Weights of a small mixture-of-experts language model, trained from scratch on English Wikipedia.
Training: a variant of Adam for the experts, 576M tokens.
Below are experts of layer 6 (counted from 0) of a mixture-of-experts language model. Rows are named down (a neuron's output weights, with its number) and show model dimensions 384-511. Each number is 128 + 32 x the weight over its row's rms, rounded and kept within 0 to 255. Numbers have three digits each.
Before each expert's rows: "comes before" lists some tokens at least twice as common just after its tokens as in all text. This comes from a sample of Wikipedia text that the model never trained on. Tokens count by the router's weight.

# expert 95
comes before: " the", " of", " a", " people", " years", " their"
down0:149135091160158142148152193115146095112179122075171106135150142132143171120135092188130123141137133102132136085134149059112137102160026106117100071040084116165190119082144147083100154129146201148155099115122137140110144118103169146108097156134112128120101162143082160072092131104125089104138128133116164132164104122180138135164136144155121125146097158171126124140106098112135101146067
down1:118169125130190155098117175136078136144089075069116173040104169098136126081101139102109117136141152069075093147134131079130046123168084057100149114089118131135123138174076102099142113166154181086138125099170119066099087075156140154113190164151115140154087102234045104058127095074148126118107106112069138137151147105133114132081114127128157137133117132148093120110162118126117142115147
down2:167076111099155151082118093132124131139157121146145108196110172173183122092187143056150110187150111101145129029094068140109171132127129100147108173123149112116077148103174119159117121093066125044103113090200134124081165133121101129129084049092139149106117149099144090133122077102129142126100117174074139081118102121102133169087143074165135150140134115103192096148138124058140012159042
down3:083107098130142123184112152180116147109102032048178134138129124133097140112102095149081132093123119066087153157143086114103115135137096137137182159066131153097191080195098195091086139142137163054106110106077168050124152104151098211104116168251098151156111103162145093063114075099146109105125134132076132130134154131154096130142111115124084077107082102156095149121105152148070093164154
down4:152142163137149148069129129154116175155114149114138122182109113100130128130115091121131112160108137104099153097180118160199101120102106102120053107141118104150147118136131127102121173122123088083129177139088076160158062139164148102095155165071081105121138083128108120196096167184110193149101136101114147131101194115146117129066118174132137112165159139150137165172110148128132188085160
down5:145093136131140120153129164148089086110106130150175175130033139109082120098129119151109117137149154189157065179097164137117122073140108130081150157141115145190115105173146130172141145185149174107113060124108140094118107059114067106123156143095166111139169153109155079088162102139136151134128170136147131153156104118175164130089116105139133078127060120133105113110127161116106091123146
down6:121148124090163098137167216109134082125123132133105173131146128138120082095113155103110082129079099134171172137119102157115117174079179111236140100134114114113047137141138124142146146180157147132126097092132181088116146155117146152135139136102142185126132081116172108156134144124074105084072125130146116121115089113119088130175088184087099143089125123137127099142152106078130138153106

# expert 56
comes before: " is", " was", " were", " are", ",", " has"
down0:126134187110182145107180097099150177089099128116072181101114124125186123127077140153126101073163173084164081108144103176111099133089098190137137086065031169080053166131171136150094146117081110151083096081100087115131092104121089110130151138185066077121197134141170096099155134111124125149217125135181139151085093114124122129113105143148102090119080082070126121142117102108114095151181
down1:099094149138126154144142082095105172114124093062154174156189156126094097140088127137125120121122130150124141143131126093122112143121103141124170109102171139137138174125134110105088121118142111133115089105195116127150087204143163139126137131140180122096105126104147065103160096077167115088127108094057130114165118097133158162134163152170138180142110136193174163127060071140149209101118
down2:177122170158117101147135094137098149176195161115111093152151113152175099171133154101191115172109118159095151080163086141133092084113132218115106123110161129062110125129102124121121119111153117110156116164119119080089101111150183131138096100175149116145058107123147054103143175158179157105098132154131071182107128110154110113154108070097126110157108164175173111108109114136101180071135
down3:151088146140196093119100132098105112069130148087168133070108164123131130086119135121069128135130115123163088122164117082195115140114180178165096120082083126095148119111121164088181108141099166101137139138144109087121130114088117131109197110115100065097128179165159130156190111122154153202063073106145146126096138149095142090129105202228134130165170098101100136142089146095120126137166
down4:166140097124101092114124137111145130143109067125187118116137079119151126165202072112175105147169165130220091159095184109118205172147104128070148088094098187133132119133080131142155118137144126166119105132169106130162198147155151121154146097155103109126197182062124112129126134127131134150136147103124148153131116107136121111068132146155123120062084166118151131117160173180104099068173
down5:152147169142146146137151078134140116132150131181070142150110178121203151125147164083162114123110147159080123123129163152106081105123114126156115184082145062109135159145105138176137142146109058115103080147115103119148112116170100143124086138148171120103087142174157072096099138128145143181128126188150150161078104091141097062088111133090102116159102112120182165122148122145127106111139
down6:077100083145113137080044141117192130128099092178072169093092114156152132120103103093132128121160096147118133126119071120127090124128092139122077126141094092165062170081092147202192135124085136135130136107125135062131086113139169117126118169112115140158188089154124124113127146130125077156150117087113121137116181182110159171114173153106156135126165069125112155170159150116055125155185

# expert 26
comes before: " |", "th", " 0", " years", ";", " km"
down0:121094162149095146110103150129192098177107102145162187148160099182188126129165103159111117127183096090182112106097146157120116143145143112123135124177179080173093100147093108118087069165172162095085096204115158129150076145097085123125182091137107107134129133086138169146136103125146111071116069109136155096115076137134102117128157171131201090149184163124163151091103104143144098154144
down1:091165170135059128141125118139152114110132105149138162157161108145102084134174106156124182167123149140161125098141121111159104081148091101116103124188161169078107119122118114058105090122115202070125148132163087096220135149169140080084098105148166136123170157089157174078046117101130093115113138089150150075098126085169138165081119150152123134107108098077118092147166145148082109150173
down2:092188110153097118146220139111079123151148114079212122150047107046158053120144182113111101169109135047157096140093129067092078155081116096122125122140090058151173065142128132053112116142163136143129160088062122114155116108099107139125145121136181090091124100080195093123129125118124134140178179171144115111198184162156091103110089127157148160137100170065137099162113177151175101075102
down3:109117157096137138159115116137130140126204083090104126130129194160169095102126159078071122137115155065154119136120092120079146161138180137160114073079129142111164086154097108176162151107073109151124123087111116157145159104161088115151082092114155085120080177125170164103116058102121145106135095140138176126183146091161090098110093167122085135125084132118183135153190125120108074098140
down4:122128165097135156082179146127191089128130094179094115113112155114143067129084154109080065119102186161112116093143132093166114148110120158093100113127141161126078112076142185130085152114144116107100114114166069152144078108166126110130155162177134089169125148162115136134121099066089121122153167158070095140068108147158171110151097101156122104135188123153194170117171120095148114137089
down5:180125129125093169092134139095075141101140129140123069106140135061082120141166154120114080124156133073191089085153127136129159109124114116125091140121141158161152141105133123089126100167200136112091128094115162069148132128070110172130167056120147076105112120097062133152160115197118139159150118157124149106133108155163199106148085101152120181125157172170101113093127144089120177150144
down6:181105132108119127136131150076130176076154096105186131124107144108117120152151139133140122086116104185133094102151097108150139135081123163111141145125074096127093114095117122178183181163173140185101143085157121123104132139116131166179072134118100094147119115144093119118155091096183105108129127111088177131124151110093140045120170121150148148105089135180219146061136095129209142165084

# expert 91
comes before: " the", " a", " his", " The", " New", " its"
down0:146049160133074125100106108128125078108116125143124132133122151144150134148069098145123193100138067128113139127182147159148060112109121183183159150128108070081096147147164161095102048108159196089095124087094072159090111107149167047071122113061071132133096161137137103156170091115124172102176162115134189126137121105116173142112136128157171147140095109122117103167113190136135124128117
down1:120144087137156158113111167117150108158121107095157136137069121179103134163079115144158110123118206185111117139112074107100122087081062052136152106101134153101076041174060207137130113179107066166099165144136141121127146151099156124081183128135135127148157070145105104113111161144175135079179076123124123145085140192150145180087174115108101184129143154166149104090081052129129128112150
down2:192116120125079093103168167123102141140175141145125100173156117079114129187087147142139175114112083147224140180109121203109174117146133085139152117070193122107117152108170160130155080063151141147128109117161058113156106179142096096211142091079190115163116131154103161115126124083112105173110158137129156154130091119151178122148093075136121101135138156093135128125105136067154126138101
down3:092175100138122111142109125094100123112084106104181094165143111102111126088160100126086038151120119108129133128069118080148111098109146073148136129142103118105110106096140088127117140123170171129130129192122166080139107158162172180081093182126135087163108114099072160130124125097091099135112054186116085165126088111066141141150121123114088138106157121139123112187107113187103085163136
down4:112120100148184090102116103134161065131115113205109174172078161136107200146141100169132098109164107133090143111123165135157110139123083153200141167127105083130146100086122144112164062086147177175128059134092114099177097185191109145089088176180118104124148111133108157132087153098116094113132097145103136111115109157095051150091132091126161177161143108165138132144139100094063146073099
down5:140084107118108109148174136107226081133146137173067196153137154080137117047136164180116067204132133114152156092110125116151158137095123122094122131123138074109094127150144088118125085126144133165134058160146130099126121126108155172170180079195105101149085102165135074192125192087161117055127114089089032105144174136155139178118123120089194129078156125088134106108170117158090179170079
down6:174175111174119115123116126180165211106081155101118130114165092131142090086185173091113127114142101105092061142111135202133103179190115142061105124121170172137123113151173104156100132186146120041119108108155125106112083084180133083139101063125146143115147150120171128132141120069200154104170121081140118144122177099122130161181117196110115097109189171132121097116147125153114144139133

# expert 62
comes before: " of", ",", " University", "'", " School", " College"
down0:154144137097137117114123091130106161152124167158160136147148113128085153145136146059162124138158131121138184183141153153155200077148105121147074113137170111155164103162132091089195145106121147167145097148140170125084206084105134085156199106133154140106074130169105126164078111163051146116137169156132170162122042109088088185092136088136102122068138189095114180162143134129086188159200
down1:134148145084158159074147178137096077125066143128117102146150140059108111153108146105131119189138114153171100156066153118132124142108157120140202090185122078137154132174166175094111156135112169096116081150029099120108083122154077089086121146076193173102096113155084117108107158151098130119137122184133116134160137137114205131133120088079179095136121141097131098142141123182129083133073
down2:114112106120072107130126109088147162098159154189130175151078144121111142096158165144145089134136107100174135110177116054168180087167087112093124123180156085120125112091140147177122139142164160172156089139161128121102139136189114175130166134136170197140140105128144127083200142133148089121078171090154119116118173178188117078170141145212139119167117089204113125063124170131108122120108
down3:045125116176115118161146157152160186124118133145166148111191159147132104139127153162086134165103135121105117163102121107118091099169151129131198115151062151150177138112119185108105130129060112138134110134158102146047145153147132125167082148099100122146145146117140189057133109139151059133128117104132078118175093138089127182133205109169145145162120092126139116162164128128172119119171
down4:154132127145165169180132126110167145158140158129126119056150135164111105085157062092129120042073092173144145140149131094097143183142164099159084143150141109147119075206133105116128216122178099103173140183148088141096133176140089190101175166081077122165186097154126092102111146168087145144083184103124092162098131081144126151121126106110136154166170171099093056130115062128090172166134
down5:110164139092082122104148147177096091206142164084158107088104128189133066048091146137190145113133127127123115078189121079108127113094068152109127167133078154095127165170073085189148104128133106160159156110119104160142122064113155100125127133107129076183138106147132149140135163148130129120099154116121167140073117149130141115193150125086073096147193156131136108131137106126133105084082
down6:189128149085124082175128092107039118106081134129149129107151126158149116122133112158109124112127076130177131105136102157116140101153204103089158166170124103123104168176158072158098091098072098110131101078117127084126111093116149125111193138146107123135174114081164160181160081101129110123160106145144142191112126161113175148174134144150120171083092117125133139069132131133118107158135

# expert 54
comes before: " |", ",", "th", " years", ";", " million"
down0:146138104106095098090171125175150134143120104117139108082063112142123097166193148109119140110128126138165142130132183134115128132097113134152168124117125125157129099123129124156179134114096149118160150150163136135091140083121129132162159161149110126108082136093143141105140172067138165100125122111144108123123146151075132094122000136135096129092052155159130164158134097155124127175178
down1:145098175114162138103167169089095103159162101142085121111137097122186118116122102156122101137134101126147174175114076125135117115074147100102133093188131117118155088124120164107139099122160158107171142137184143151145099140121128151174089071083144154153130103115140178133098095119057123126126149126139159132141135090128137126107149123105091107178129091126122123190140126060125101105113
down2:091115151130163092122158093151167167103135123155121155105131163111176156111124125094150094133125114098141111127123109073117181126166141122142138112109128150088176157102151132109139120142203176113129109143120127118184119078154067145176056206184077157116126128118126155096105106115172104146083150102130094112086155073135106063115148095143127135093176141158086111182112168110136136141128
down3:144090152107089169080146089106149090169212126125154129151170179156150112112150148111120074172101125097134114136101089120160105123148092123125110116078140107095117092135147152107127141107101101161080139152181110151147136157116097166151077064133116134103142089089197162120185138097115128092132160145102146120165092101197112129078128148078125092099185164097136174125134171123192148184082
down4:123167082178123174124115190129155152184099142125108069192155118174138145127102103120188120096110111149138154071039112088148110146098138120102132110164156145073100136130134141184146152119155096136129109159109086081111124149157154078115148153146079182182148097134172132120127146153119130145108109123144152115140151125102112111152130133106176138141163166141112096164157129118087179108151
down5:128111130134126115068103101172130145123118139192154130110158148150173150133162133123128115125133122094157163155127152096120117136128144142080133122102116150138146127171076145095143158129083129142121136142131140123095153112158147136128148106112120115122098142089095117104123105129120110113149126136157143092137168129134090155125000137089122121129099133142142165183116133131111137152142
down6:138091183156158162163087111170123074151147075108142117156160141176109124100132123077087089150109101126126100128070101149167170141142126215131120118132120172105151131140141151119125119142058151168104106117172063151161136114159145125148135123095124137074146164138158126073155154155146150067125106092105098132123157139163141159120091132076129096144116161137217150109122091122113116124166